config.toml
n_layer = 9
d_model = 128
n_experts = 64
experts_per_token = 8
d_expert = 32
d_shared_expert = 64
activation = "swiglu"
moe_layers = [0, 1, 2, 3, 4, 5, 6, 7, 8]
router_score = "sigmoid"
normalize_top_k = false
routed_scale = 0.707
balance_loss = 0.000608
balance_bias = true
router_noise = 0.1
init_std_router = 0.0071
lr_router = 0.000912
vocab_size = 15130
norm = "rmsnorm"
norm_eps = 1e-05
tie_embeddings = false
optimizer = "adamw"
lr = 0.00241
beta1 = 0.9
beta2 = 0.99
grad_clip = 0.5
batch_tokens = 65536
seq_len = 256
train_tokens = 461200000
steps = 7038
dataset = "wikipedia_en"
Below are experts of layer 3 (counted from 0) of a mixture-of-experts language model. Rows are named router (the router's row for the expert), gate (a neuron's input weights, with its number), up (a neuron's input weights, with its number) and show model dimensions 0-127. Each number is 128 + 32 x the weight over its row's rms, rounded and kept within 0 to 255. Numbers have three digits each.
After each expert's rows: a language model's description of what the expert responds to. This comes from a sample of Wikipedia text that the model never trained on.

# expert 32
router:143088188110145145135175133131098076124129134142138115157173159184106191124152125125130147140110144187131190173109145204149085117053136158135115093116091095114145133153144112184113136160127149124101123166134123128151138180170057155121175098172194107156146105184151072145067127164117119106126171220083083125107113085106116138093115090113172102112153113157124131060111149117101156139144
gate0:102057114216182171141127124103137093105127116178087120167180152170140071159152102149159159106131153172107177115138179161122143122055103123122164123149167112160178101098146157098114120120126139149118124139122136050165158169114178154128175148142138067161142122025159089169102145149144096122144164194136072144132132143126079098155150116107114093112145168152121124148129071095155140119135
up0:059138120164129080166088093117098114116168120083187156120082117110102072122112163163150116103132108099109145131135105092102189120130142107135069126082118188138138103089156125141114143102121029108118154113149119099102114163074172142206078177071105166097101116115102132105088121082179132127177085108119178160169136099130137148114142104109097168181092165138168131117138077184168115132116
gate1:076090125183171099145111085169142098157111093066095138145143158136116142157123090146146136105142142140160129178147134208147075135125182190142148121105155048113110155107127129141094099089106161130094087107157097078165150136097100171082128127145189121092124099136157057139080079118129146152141139155111151117178170105088126139141116138139102111159154238093101088166132172120145165091129
up1:172144168096086102143146110108133173170150072192161124085123110150183097051151124133186170130089092061083154087106139127124076097167106121097117157162108138122088159095084082129124144088150124141129179126124158153078149138083157140174134192158147126134129125112149179097138133166126175084135139149152165087123175099114139144156101104133125082118088159118036105126074079145138113106090
gate2:137123202107123160117143087080159111126121098140097087144114155100099196150137135098121151155118078115140115195128194111090082108054159114167129104103118104131082096113148110127096201128132136192071114142131116102157134135106108111143128130136203107084185168220162128158074112168167150134114190148096082148071126103150080124117101086098121148095168110135104127115094116125144123108081
up2:074051073084125123171127127092126145101135168141111094094144129171131170161125158205147122169115110092172181169143160176152075135066159117151097093089140089090120100094164153125181080153111088115156124099095107143109136138112102104169137161128154104140155115098179172106133139078131095141079118130070145130133092079178141085092136124046110116140151182150141087171103091138156111121164
gate3:135130194124122105110149132102118076198142115127108116182126148136054169151166099094162163121129160123125113183107163217139079097133107096125111147107131139133154160155140133133065149123108171130095128128171146088130125156082085142097159107143147154153084159132150106115072157131159181167054105171100146157149135132152132158096129091142192112070116198185075088111082136123091119092079
up3:112205106186134107110132150117166078081138117082152090103140131128122105131176134126091150151113102128169100095075126126170130164176115120110117104102142127165190187106090119169118098155116068207113130236150097151122110105178154152103156082096138191085113139106141154118124088104134109123085103140090110148117134090119069139166124121134107199094154171078151095111089120090127079118119
gate4:127138140069098117171134139119115147163141116099163116143149108120140136120151194095151096113126066077113139179104119167142114133058159122149103088133169126101163138093132085082080107159146101174088148160140080194065098172130155154165159199089121184113119160130135063098120095168151149116176107178093102096117139104111120126135126086123093168140114186181092134091105169179136057145107
up4:081175121120144089186144169107169152092154152149156137178121144114118153160081131097090112139046065114117157130141138111091120145100136126159176148135102180111170076153101153118144095156111145120142154174095113104166124172155132087143176114130120089147098083179084193168178083105148114075178142115105085145106092140119171114149129139123161139060101185158054173096159116136108151089167
gate5:112143058071097144127141100130140128134116191154094164115100197107102155096160138129139162147109155126129138172072118183106094100087149079137150091163138122105197148126132086111122144089102102157033133139115076127128123160114172176148140198168126110097137169126151142068102076139153187096157168149124104111188105147142120137118136114121123189120122170106138105091195168157110093133068
up5:150166139088163112107132140118096093114117130118117060123147127177157144127106081103114106109125083129092156172128081111174197142121139226085106115126080099107132150106106120158171152127167097109094112177158075115146208160113122170161211105082199149105131140120150119080133094105119138068077164113178100157141176120139095109121104124123156162095174087155127136095139112118157164085095
gate6:095094150123057186120113091117165088157078117120137094146155165185128143137087157126144090172077111183126133128122124160149160182112138114158087109124153144069181136130102139166103111132133101145126166104143118139137117166107107181068107076130161114162071187199121048088111105119057077059130164162111087149116151130127137146189158088087119117134130184154105101125103127138117157135100
up6:151124092147119123141175109151101125118130095101107082104098136187201139174166177160128098164111102123099137194161140099149129183127118164167100104162102162065114104176107116152150098165107134132097161111082119150128094128093164115103139067124105107186115171152117164106049129135142147129163121183182151093096128083162129173159155167164102147129062173085118159155054137091130104132182
gate7:082107083159197186168107136189117171111146149159133169134170157121083168102098176157111151148057142199146100153140132154170135132067105122126120116126107105120110155123128144155184140145108114155095149106136101139115114118098203181137084126147160106080153123135098094154085170153132152133126170147147124110108083139130078128097103130154123123172063161186167085062183133131178129193161
up7:145161113096114173138133148124131142140125122115136132135157101134044083113126165146126152083132128087163127158134109118065161208157141124095061133139158167155097140058121107169167109090068198137101138069149143097062048150134093151177119166161133181119086136118105074105148099144168185131093110101155136177107083119084078103092161166121125137139099152131149087115098117145125162147163
Table header and cell words like Notes, Rank, percent signs, and coordinate markers °N, °W, plus age in parentheses.

# expert 28
router:141080161134131097138147114146149085174119122176166180166160124143149132155098161175156104139145118182137158125122157145182133077080143097100098132118140076155138122084182110086124117062110143140105124102126107080127151159097079154175151147100161139121091164102142106054099096169176139127178126172138119116125093066081127147080050106128083068095068123101135139113143114114120142221110
gate0:174108131089187107151150143133186103187104159124088141169182168107085118145128193134115112155142102190150112085111197173088125118105126088129146154139175135115206156143110129178112158086130137129111100117129105082156134125086151138193143078111136132147122116102154125109106153122156157088219132133117108092084064111097102105112072134127094096106110074096148173115122167171088146182103
up0:116165111097200075105142151163075079106079145128107154029101124144104119194061095147139143056105095121122138111156134113068136135062114163053143141115140064118124134051180103115138128121117137136096111140116120141145127097118137128127127134092173076190131120108114134101082164132113094202142125133175165100148117122076158148147113165151140164147083117107153125125109097122171117160171
gate1:114093130205154118136123140147142177130163108132184150094136154149141163096085117129118090125151168179118128134077102135158117115095126095137071149107117073154076155192115112124144201094112168180146170131113097051083125156116085153157149095153139106136102139189136136107131122075227143116169143154148132122119134133130075115074077127114107092158165156062142172136142130078064152111119
up1:064108135127113154139133093070112138125111107176134065154150190125191084083145151152152101181144170105114139113117124137137063121157154092153137130108073121099196065084112167142147105116155157174148128094131155136162125170137135141118183121162055120123118135138156099112129111103110136142108091128155170180168134139089087143140091141065059090067112134086121166128048179138091120167117
gate2:104092143097078111201142160149122066083141149139136203184105126166139140130139144077118115146182123188060128112155129184170145140161116148109078146165118082150098117144145121138124137123128055123093123162119076088092124169053157160167134157117148115138090138160096113122116134121182175095191069156079138047137120105152142118072119102110137113146141071133135128093110093102145152110150
up2:183113151050091151164132109119118094111070139170152136109187173154156130123133127207133075121118144147142141105164151112131064135160142080091165179122106164124103170122115144116129160149134184113082097108192199103048104100179120120148126157153163065188190133166128114121139094144167136134126173126148159166123136197108099091143150130161087135144127122134070150135105139110086112135159
gate3:142090107112123186107113108137143123121113133164123140132129154106123182129113154115130124165176122125124170162086174156203090061064213181184117182081180087039137117116112067138116096155136120112118159118124073173126175140059111149130123120116133133128095122115137115085144127133116152103169140164188129154192110120114160169112069124129104101117086158148148190101148129113095179138150
up3:105176175049099176158143191157157110136133175047128179131117118125092163117150164200110217096186130144097123135151096149108130123121174078136134116107157137137191111105095122133096108069108087080067108143129141150165127100138109164111183157139097134131097139128127154113093141167171151124131113113114132164160097160114079129086137119136126140137166119146149101132175091079174140138041
gate4:121183134124140112120057110146179143133141165141090133178066149121060117140098150078125172186101162189185135155114120172141141110126146089163113075119152120140093196189192095132109141181132088132073149116158123039140129114090131120176126100097133166091116156174086133108153128132139165108196179155123114142113125119094131170129158105096136117104113135064135137129121141050117122158116
up4:150139100156099153111169102138163131141079078156106125101149078092111133186147103095148112076175064101198125123114149116128097099133098123124133126137195064167089175082120107105188156130120129165101128109195155128103130088152103185164105153167154117103127156159122143163094100146133102143155149110098094074102080089087143157119114128090104084106088023110112119114101077157139152182128
gate5:075087151141127167124117090196107146171159160171112157183149141153096115125096196114188103077094102146135119173099174144116108153129191169107175131103109141171099116131122134140129111149152114143089122098125094100131043180138127128140162130116132106120062168210076139112099133134124154087080103120137131146164143072128141163088116047129150097039112110117066137125136138107111108140102
up5:151094164105105161155196141147194089103141129155098153169104155155149155145162119180121116170181141122182133106179051104076103095141145168109154119157152082107095144087102101109121166136187102143158181165088121162102192091108126085102156075142115145163108135136163126116108110116111109096159126131069096149082118216089090152181115117151123102096110157160135104096154146130192150091133
gate6:122139138191128128154136030076139111117084115105105176128152187120176139072117171216129072151108120163084140152186213124117120108109121118074132194131113110087114143112186139107082102125044132119085110078154147114145103153123114104146150093100100110122141176082152089097106140135151107113121093166139119092119105130094085116145109132172064099147090157123142170109141118153127093147139
up6:109103172099113105137162141122160149181055112151130137137178127082069146114096173098104151137185119103125171132078140093109193132098130133129102181121144197129097144149175127083113114142153121115180183103093119117136080118128075071183140056135095098097087125134099122144133106179104129138176133132138146166103116143069094096077156162117127108132068072081175125107140127096175068150109
gate7:160099081096145101133160102113160133106032180172164154191118145123145114120174176135110147141165149174156125130121147143161126102126145131128102088102191119104152107119110102147157124051195116145112165133091097131110097142091172129157136128155144112110137141098054092119151118106183118056152145136083140057145089095108146146101089112096089099135119040175130134137128095083082153160180
up7:089115102134129086140113135121119151138139119184168106070099200154164099133089081151124139181206128148148091113113131136139146126116138064063122149159133108084215135050119168170151108119110100125111122128105081147188134175157109087105134119142110138148124109143103171151070170117132166130099121116182100104138086153090192137149109143138136118148165116186139120097126199159061177121170
Tokens opening a new line or section, especially ==See also== headings, plus title words like President, General, Sir, Born:.

# expert 11
router:111119186150161106124133128143129066180149089147164139141186110155131143097146178161131169131129143126110144110110181143112129075090180120072099125133118106134140082089164140105096106095101157181110126139100099120137111184113065165148177172131176136144131120072141066073058105136175153139104104190146156083152111107073097122060112123135060066136077137145135136084117118125130151171177
gate0:084185199138120140138144098115122100135116153078157185074154054130111144127150110164134102128124152099142103084135116171074136150120147096105141111146127136154125148075171093135144127069053174198116157147100131151119168141179128109113146115155201122090132154126164052072166133083113195146067107120087139113129154136136055102116149099103087147121156138120089147149180123124108157177153
up0:181116132078123091129138124114110137079108152091203087164112172167118169120149098121128189139238101115174165100070137142115125157116127180129147134144156131133107089201106136126102137168149179143137131109106131090087139122113113162170160201100129110141174091112101128148146097111177153034121135175172087111118144190137137102125111142111102174095173103157132144142120087132122158075154
gate1:086106098154145109149074169135195150206136120164133127144085088136097084163150096117142106073156179111071142130154151107140157088133057116110141127141118181137158098080109113101133143096100081146089171126111106114074147064123140125114100152173098124076165134119131113170157095058123129190099107150137131109097106063078084127126173148099050085105149151104095109158178156116155135127132
up1:130097112123156133112199166152074093132137116107151148107180089131142146136159130124141112126168123125077149109119116121075118107089103141120171139104157123168143177103191074107076170110094120117126126122167119049108036154111151125165123131140142112114164136104125070176136106110079130121127125140126168092119124119063062139172181167162064103122128169163120202152174133118071124163200
gate2:120145116107147152141137095082094084095106143172138120073122189187162178110134137067156163155095089153148155142132125146167084144134166159136106127154102147073089166119092127186125087119096113076107081128114115100183125113154150179071116106139148145093134142173142108135044164167081099105149162160049095111134113166195108149160183091149167137135161179136080150124121145175161115127124
up2:122110157152136102113130174086166137163139140120127095097130145110166075123144081170127127183058112176096142173145069108133111118220114139129095142149086077164110137142109156173192133130184138110139172166080135114102155094136130066097143081081100091099114166135147141086106127111108156121052053118174184128089087176116123141141131098152077141139167114121147091128169171094157099112125
gate3:114077171088166078111110142118134147164160167149064185120079104141150158107171184124097118128090078097143134101152094109104116182176141145077181148171086141160120176142106121126113098134120125206164180167165101094111076154173087115138106171118155143191127143128144126119137150129141142087101115154112098112138082086132155188109069075105117104125140121095155091085165094173127089141186
up3:166144164153103098111127176145123138132179108078089134137142072063152145096096107160104130121093192111160138162123119120154099153115112177071184098063089064136186032146140159128162137211178109182099135137168075140177123180129145078101159093154111108144132157080110096175095144121127120098084137136145154111168115090135088122121130087135153141117147102160117107081098121138130155147134
gate4:132161186117032108095124124141143178096073131163145093144194196107159176160129146156152137142109148131116149047086129188117106092108168112078097119138069110126092136171137158119084147141152081141142144174148146141134128136156082132142142121103127113171143171152122147090135088143194174111107079157131168149161117168141016151112074112139087123116133109152133135116130107085122116168145
up4:143152074132169110154192132131126061159189188121206169125170132142122166042148172118164132099124121138115159127128093122101088186132097133192072094151155109144077127149161092104133080125120157146117185128118168178141116164123166103136079141137110080171168108140067081139144149146171068120148160152140127111171145135142131125100150106141108157139120072156131143128138056132120075156158
gate5:079161155139206174116138166110132119118131099091201177136132101123106115102165149120152154135123164147083137088108155150108150144093095128121162191110134127174103147171142126130150136114119158114132093160110095168178096064134074158146148135177172106137082164144171096076135134178086136097095088154116136136187111231114085108113139079115125088079134115116132102093101197145170077120158
up5:107144134198149155106150193130114105135183052127188102144172116120124137173145101086098094083153168142169126103115149160129189193145159111127196141139115088110117093082145148182088130121091174094123147098080123121200130156141097153118126095124154171073123118107190102094115122109086142174070126120115112119156111140129055124092148136149090123090138123174092113193113144117149094166165
gate6:163140140181146120127091094134125110121077120130146105123132145105133125125137192164181134139144160141166150061148125139097118124148161163075119105091099108120095196158112168086096114171101102175153143119106137156210042152161139102091147113146159112180136147122144157098138142186166078144144103182152156179167100170129052126102115073165137113186116114124154068080160121138131089168177
up6:159138175133122136151118104128175136158130153125107137143094167093106121087092199099131105139087152110136126131139145154174138090089179102131119128086098129135231124071138146109129072147196150137132086111141161116166156164112110089159135120147106116151144072131162136072099094139202156089097146166113174111046110076089145086071099128184153129217118126133094129088124164153133111140100
gate7:087136109160154147118121118060154072144174127149097065151134141140110124079091169089160169120088120149107127191123126119120132141134175104053130145085061127175136135125147124112153100163135128199104090110120134143146094141175115154108116135145190111159113184101184096045099108126166147076150128175086116175111078172130157118115099117136107121156094118143127110075110149187121065185088
up7:077131100147162098094172156128133095120099153136185097170178101128111161128114149155145107165185095152104099166177137085134186097143148098093047103165100122153182144087078131091166074085112194156113129157129157170115134138092132120112126114101156106154178094062167144113134114105137133125137131137137184106118154069132079123077139154143048084137078077124100068092121106150131118158130
First token after a line break, heading marker or table pipe, such as The, In, He, See also, Personal, National, Result.

# expert 9
router:148108142146143136157099108138114130117080098114157136165096169175111121143087184155174099116117155162138166089114143170139110091113120070151141155116191136131104178135163038131079149100114145163131144105163034107060102138098143101155179163075180143171126145114078101079074145149134120128171181172162089139089141067101115147137112091152106096140123160135126152100170170146077111152157
gate1:070168160175161123141113111149174130098076045103128096113053107139100131137111149163084112109107154081120140119110164149141119145125132087098076123081137094153139120083128104110074066183125131119121150074140097077111142127171093127166182130103167150128105128148147137096143072159153064076123138142145090111161118078097147133113141045112117111075150102118131109169191145176066085120106
up1:091107171134184100088117099124172087129094123139055186141126101107082160094145116115152136115148159152082146122065154162103107146105158069133112112143146099136098113164091120147119115135115145151068193098141161098089177118156115136152095112077116100129159142103158107044141083122117116078134178130108117077143149106058114126153119097147079130084171090071125125141114109124113121029192
gate2:138162136106135094151134087163093113058125117090110098138145128151144112076130146120161145159164075191145130136128150128146116161096120116148146192099132144091134165102131073134096073144100171158082147121117107110050052142094147140116104150100130142114155085106098096072098126116096143095100147144159048071093142098097105089115107130173105148124175166142135185108198205107150147151194
up2:102172123130135122074122077098122118110151092149162143088129179123175133146095134104109185120122129083062184137157138103130095138134211120112089158112108155113106131162098151071126166130037107063096107169040152119102150165144118121088163153159096104168111141139213099126171092157163127115100163144144122151139115143172152125085143075062123141139146139159146114132069106166142130098101
gate3:105128094137077148124087122109108140095132122125162133134180164216183161124128094147186100180125127128122200118164171132146103105176141141135141080133145135083146115148103080129137126082088125103045158097115108180136117122114075120140132162133131153153095138129134110131128055121071156091046182165129118086164128160077096165128079101108128090157127138053093184120149151160162126163141
up3:139061130122094129164161122134117162129081138113189185173146168153150109096123133168132130103180157111090120173146136179137057162153132168149167166139173147070120161161112112125141137073131099168156093085099117126132132104138150114124144078076104120153131176077146192111124119110152181117159156136184072165073146110076156121138060158142129137168196153182120148145138108133081153097181
gate4:187110116149168110175147141197154103129118114125170113115114142187162107092119139084147106101109125188176139095062111128135113155061129117114144150132132181189101098146134092108105174156172101182116148123080079130120137069115132077094077157129172143130195132134093121129097112129120106113183149163210120160055094124118109160138079167153105087108117156113130139100136109129117200130186
up4:059135103157084087106106177119078172131156102156143106163134087122146138170120117204121149180059147118086189133142106154138140149146198168174123138102143131085168135166095141094105146168106160095172153135123098152114134180107145107158156107104106105089116097133134134125156156140115160069130103136127198148118147079164138123101172121086055149088105124123142095142166108121118103229073
gate5:141090096111095096124210048156104128180123162149210143115106081132150126131137109170124128096117069120119131150140153088115093141128112157147197170163141105119142099064128100124105192117095075151091140117169120161147125081113146074125107129141125150121173173095105104173114093176113079113157160132084073152138103102124163174159109125129123093065128104082078076142090111163182154145146
up5:135150198085109125136126137092118146160116157118037152133105104064117137106084153164125157147129149130132146159131140106141130106081179107132134149170132192157101129141118153097142139092136160044118119113157150181109126147137099108091124149075146049206132148096146125107168134105193126184151106108146108097066150110124104114068166062176097139193099148092147156109146157123082169159115
gate6:237130191095077118094097108123197110122130115180098090132056157137079044142069144162138124095153117143099136106135152141139118138089101150097127179157156179169140131118118105191122142094103112124149142151164092100156116085140155127179123138110167140162129113108108138115085070167103161157157180090138069162149119042113140188137092115156130108138125107099117113121148141121083117122108
up6:108112156155129073142152175119066129132186140095140123093174083180117159171134130092133093146125120127127152114126142161128209123108107101093082162136177138093146088114170132131121070142122121088119177138063075128125157119149130110127131164159193150098079112124126111096150152183137055173151156125115109173122142088106179118133158189099150122156102124162081095189091075139106082199094
gate7:157138114147136111150178085086141148115147137088169176109161096162099133124156144134100119118137093178097183160081121159167109104118115112201091185110111092142129123082173169135097111126196120165167064157111117119127092129092189169173097149152149162120133112103158095067088114152121155171183057184160130168159108123127150166143137065128141119177125075130081136131135104106194164111160
up7:143098109086131140097105185198136122119153132178091084102131145111117120126091121099127124137111110133145108135132105120182175150168164064148119147112083142069158134127183111172096154175111147085080154140100154096148126132116097079124122078140155154125067065196137098246106149071157116096138098139106053127136124152121087121119187148175119091141159131135187153147089126109129160144140
gate8:130130163172152105179113153198125078114128134169120166093118114096090118143127162109097148109105144163134144141148088171149184150088187131174132125164156103142107135091135118105105127107120097150127123194139044130157077146169149140110109158121065081184060088122097136123128159107122082145109107148089142149033137110153120154129088128153077095173121083128186079111162098079119150091073
up8:073170143098135113136062131196190116093136112111105173115125082110100063189159090140093118080148111116049107087086108121111134119121101102131139138139145105163144167093102086093091108135110100133116160100138042143125122140125149149161123180158150118093085110131139111114129105140181108119085116110061078076117152057120086147106131172110142134149148066122095119068179135128121126124201
Nouns and suffixes completing a phrase before of/to/by in biographies, such as named, part, role, position, title, liked.

# expert 45
router:132099146140110143112174048145162068144181088125100148145158115228134122129103133170120160103158124145087172139157150119138147137078132115129121169153129153118112133112151091114050085061153113133116140153081110149176141142135064121127174096128143142126087114111164096103074125146125115134160100217165115162119131144090127192075124146157117031158083164136150121088111129140166137143174
gate1:125200139109141132132092113138132131130103141184112135120127126188111134104197105117177174182039147112127131072093120181070107086132097134072146107101141195157191130113138118107107188195164082143125115100195169131125127149128141130141118157116163138115146084047098095108113148159146080133144128142120162101166091125137133113146070118142144103078081118125074157123172078112101099157118
up1:140115101101156102143158128147103129100165120141154206116095126160113147166106128074091152136146131110126164090139139104122162147113128158116114135141119153159141124152089124081044117200187193143115123156135168189134147167109075138132128087108109095162097000164098141131111080174092104176091096133122094146164125145164133088067216109096140123122144142122104096118155132115160147093136
gate2:131080121130106123110095090151122089148187105167057139126092136152115103149155167168136113110108086116118139135095109167125126130119147141124136174136112164105083157141143139158051179079160095184142119096106107133140151086144178106104128101138152147118141121139174095134028156129075027161121190161111121148153086172108107192098142139138212126121097107105077132116077129158183115120132
up2:093175119125051110163153155166147134163180101144108130070119150096144125147201168156174150113079139095099111134081136116164096117120105121103166187123123137130149101086142176161083106081144132137143105116175115104193122156165112068141115166117099116132051139142152126131154121067152079162071072097138161071177132146163095144067122136155144082107143090070149112107108108139113104122179
gate3:119165123089106112152111129135160112130114124148154142140095115085152081058106151142204117153131096129100080061143109158067116142126181077143179132117103111145126115180151133150123142070120097184180151116139117165169112089085105149124119115099126181193180098159111120175079076175178107183157176168189155133118138140082136161080107146183139101135139158114133094104097066093131138148111
up3:181098100152138109124063137086090139130077152121165090149143109120102135100175094129150179151137125105080137117075118104180174154074116092041141103085151143137152144109146119102107102170126132100069137127142147120062135110122136133145107158082169140099207115092093102097128105109145159114106122082165151074252111095083106089166155085101098132134136105141139150164120113138083154124101
gate4:120096104139129121079134102176080076160178096139119168176177103202075114155129095182147167123136080122133163155129156096159085091082136090142119134116068183127125137128154136131057138078146126088110154155156123107141173091081116144109164100084127132073164138134126124109140100121113109116131149172186088168118161075086148145057133135150134067142179120200103131139178160090132111098153
up4:106185082150137097108150103099148080191115125145087195116151129123173159087142159157146167086148141123121093104136117129095120150141175140089118154110158149105098112051144139116124122087167141156165061117092099132210047159112164110138107180148111106098122124121168100116072153127168097137128125163136172173151126182150079136097129140155082061183116150091201153142142077136138114112156
gate5:094066116149177149134156050125153077160117131167078132116099176137144121149106114179118129113163048147057159161121111144137141169185139121145152195165185140117132184133149095109102156056168151118131160148121082132130110098122121082157166119148126154152063103123112135144120128079092153056163137172186111133116106102134123175149077131126124082141090139128139129122145168164088190158163
up5:086118117132181166134163076139116137137119103142184117127115133143161044098098089182095132101132113195099131144094149104121166116119093151138141146155184150119159107101109090156158099109170178098098106072102089140079126131077095155148143199119134161127095101107113113148120071046186116069108138128211114142125145109133092154184131125149119101096059157120186115095174108140111137152156
gate6:159151131115101043139129055103073180086109137139125141104146194164112127114160091070134166121082134123155140091132155146148092115143153072122116163144089130094102088161130171036094124158135162119118151146073179120152149089189126202132063132125126090151140110137124133149089156119110171168112102157096072098125144123175175159129121129119142159143165122084138106098118092192141104147183
up6:072213160121154141165145115142129181107097124135127131129040160096142076125064140123124100093124146129132118138129135104124122109163144184106119100088153110160228132178112128147151138157151192146137102122120133120121170155062124101138099138131156096176112090100098104188096107214100119096161143122129092198135134155147162137127149102095143112167187065124083169125198126122135141111118
gate7:143110191124107178159141124116149123139170116099118097084113097167076125132175124109117090096119115128076166053103180131139133177085116144117104086139104193134109110132162087146150154157130097109098141157105167151093133138112042157116128117221108127103128159086127125072113116155145120106153109160104081075132093150148119074127117138145153124135099110131042071119146088047125160059099
up7:124134118087159102120084124071113116158047054103157120143088149145088117139068068175120096094142094153101170100137154160159140144101125102037107136166182134127091151121155120106126153126139100075113140131099123109118107121109126087106162171159133166129153091086200097150131175123112120201133170113129117161140090149029142099184139134212134145106112159129163136117118142131120118153166
gate8:098090139166138156162130072155131097163152136139122152092186152169117151160070164133106128080160106129131180127062139143150155121094122102146157224138156131085123113109151126132125090044177125131147132151116137141139129083095077119142158092136130117181087091144082132107114133119105139127094105168180153176132148087075121194115139149167084052063071085124164093108128172140113145125167
up8:081146176151223135128123081130074100117107082153100119120134163114144082146171141136111192161177057095145158181167070124146137104151186151133149160164084151144147132149143106120096152124112121149167077120147119160141193153081069106109133140147120142108133075124137143127146097112127128116084107182160087150154113125128177082146129136062112118115118182147058142137168150185140176098079
Markup at line starts in structured entries: = title =, list dashes, pipes, Born:, (born, by:, (age.

# expert 27
router:130110143110136139141160105137143085102122130114128085117154130172081144120137107137097135070152132170091189155102222145136113126021125170128129121145098183093124106125152102174127111108135146156110124167070134134088125135173100174146200145148185126143151103176196067088079094151127139118105167208120080097072112093133105163099112122151091111143123137167094159060142130126150130117140
gate0:212138174072126167148161140168126151113163140157135070134174144131145099172098171125144122168110155146125112176140168098202116132045095136111115144163115116116121132089136118146132100108102133124086138121076124093044175153175091134103188163166185124101128178107149141063070054118119097079109115160067134114089086100115106135116151141121111125081115115130097119116134151097078104144135
up0:151132134112117181077142160145104144113173134107149072151162113138131132097101112082156131174175118174137157153189147095135135161049063125124125113170097123109073162137077114164142165079122134119111142153053145106120131122092056135138155140157151155079178129175115114110140107155058123138111136154124086099106153086130097132160203122123102139083115119103079142168052195115063137133138
gate1:122125162171172127099133099105167108104165107137130078081124152190093175124116160142131180148161115161102166107148164138157164137109118160095134128157137152082161177117114126132137029137093113201121118145091125120076106124220138123072150117194141154072132067134143129129107143134126095112108150166111057080137135151071142104101072128137138106156121160154061176097075126139143166148111
up1:095099116114147137159143159127190167150182101104104163168124124139165138094090117187158137157207132120125130196097139129114150161154191123101109159104165075209191114160124118153098128168128142084169125164122103086130183139136173147159110097088077117135054114082122141162197094129134155133167123120073160143126147130185127135153158125102108100121140111140184186147130053140120124142097
gate2:110153137119068051192076141124108072075138115116141087173152088150135076130138160147094163150100096158171143130153120146179126105110096086139127141106092134118136148114188059139129148086136178103141135104129117112118101149078164192131217135138199168132200072137118131136144094061115146103113076173137136176129155098138061112098136098083131117108148134164114143146126155126115154096150
up2:177152103168160123143169141171078116135093175133185151087188169128123158117136112084150123119097097107140119204140155167139081062178085118104132154131149147139140142189130111173124143131078087104140085168095137070114124124076135124127147140167121118126117151099179124093154094057077160121092122130185145107056150086120163115158107147118155061160156111167095125143099196107144162160159
gate3:099097155109193151112119132109157068150206122147074167112167119124132173128132160165086122163154105146133112168130142133182114121086111101101178124098170153130210116111140094101098168096080090144128123143148068083081146191171071104128178170140140179125078074057161064100110126165150133129194142149114114145108101124108184136133083118126125131144152126088137115118164169123138144111097
up3:132116168125098145128147153137098136141130134133165146144143091137089191144144125139180138131107197081172122145171115147099193154154131148115093013157030100133152122112179136152088120150131129116188111137144133158106131114142213130147108166173154129172149119124122152118160180162140095128121071133039173114089113169191096140114157135081122176154114112137101101117167139111111099139162
gate4:112079070136137153109152119084163128080116138121118132131128155146075211128143108139102165105178148111129117117063138153102116138114142167131105074119131158100110149133124113119124123124080103185064126108090141074085141175119094153136152107093162128180121088204160087128125219136152174113208165162102090110140106089086101119042085129166088123152144115117119155115139134122061140093117
up4:119135129102143082165159088084153195115105162122092147150097149126094147177097099171141152106134134140135100185070143121116168132099118115126174123084148170111124179133129149113129142108127109116144138109114141144126152129151122221103074072089185175088081134093135120125147131067059123157171117162133070122133155072106131109170068150075093150171121149163116160152137125091131221146067
gate5:141167185148162136183083074128161066141159111113113194147121096092076119108144119094115163146102086102055122201106178148158104110082165115031153130150168100151137195109115144114059175082167125148181119069119073101162140158115141179148132154157150160136146121137148064093147157139098160151107125128126157134123133119137137134116154119161117083106102098136161087143131096119138175147128
up5:134136111107134081125097137088080150102113114101215088154130110122094082142118101134122193139134159074102160128085085134137144143138159104096083096110077123063045053157178164106086140133194073119097120148115144126115139076160171175170133172128148148120206119191105151180158158109104122165114150123144127116129164097133097116139076135138147146140176139156093155110173127091157151154140
gate6:167136164150179165148158096145171155083092115119189103185078136155145148139132156069086122092115102134091145091116180216116131135092217115100078156160162154090078147154129089178147103091149153168084100102086122124091151097135103137092140153123086163133105101132125102059150148153077175141084132149079109132087179120130114074078156134132131152123132113106093161131118167131121095121094
up6:148154109170131157163117109132177146140134175082091114185181117140185126123144142135119108164145107120107117200128150058197118150159130090147143194118078123106155175198157130137113125139137090128163087071140106126084147109126152171133030134130154092100124111139119097106118150105119084103161072155108173158141121154102172085159072092120191175120139153146171090137172074099129143142148
gate7:103097158119135088135120133166145084075103107116179101154100155173129137106070096109145175134120104181149124105090150164164142084159147141158146139074133114139137123111188172156120113098101088108082133190121062082162144101160105172159123159050166119192165118172110045173076115125130152114146122183165079093156147141126111123132171119135140142149119158155090180107102171136131059103148
up7:146159088153131100147141136146100117068147077131193089158077117146059153127127067132128123164179171165126114094134085177166106166143105149129127195092110137130141151216164160145152118093177151130143068183141130097130132125187096158137164178176186113136140118158114140174148123159113158146131166135161106177113161099115095111169132148113141166087183116170068135097142179112103089101129
Pipes, headings and labels in sports results tables and tennis or athletics sections, e.g. Team, Championship, Time, doubles, ===.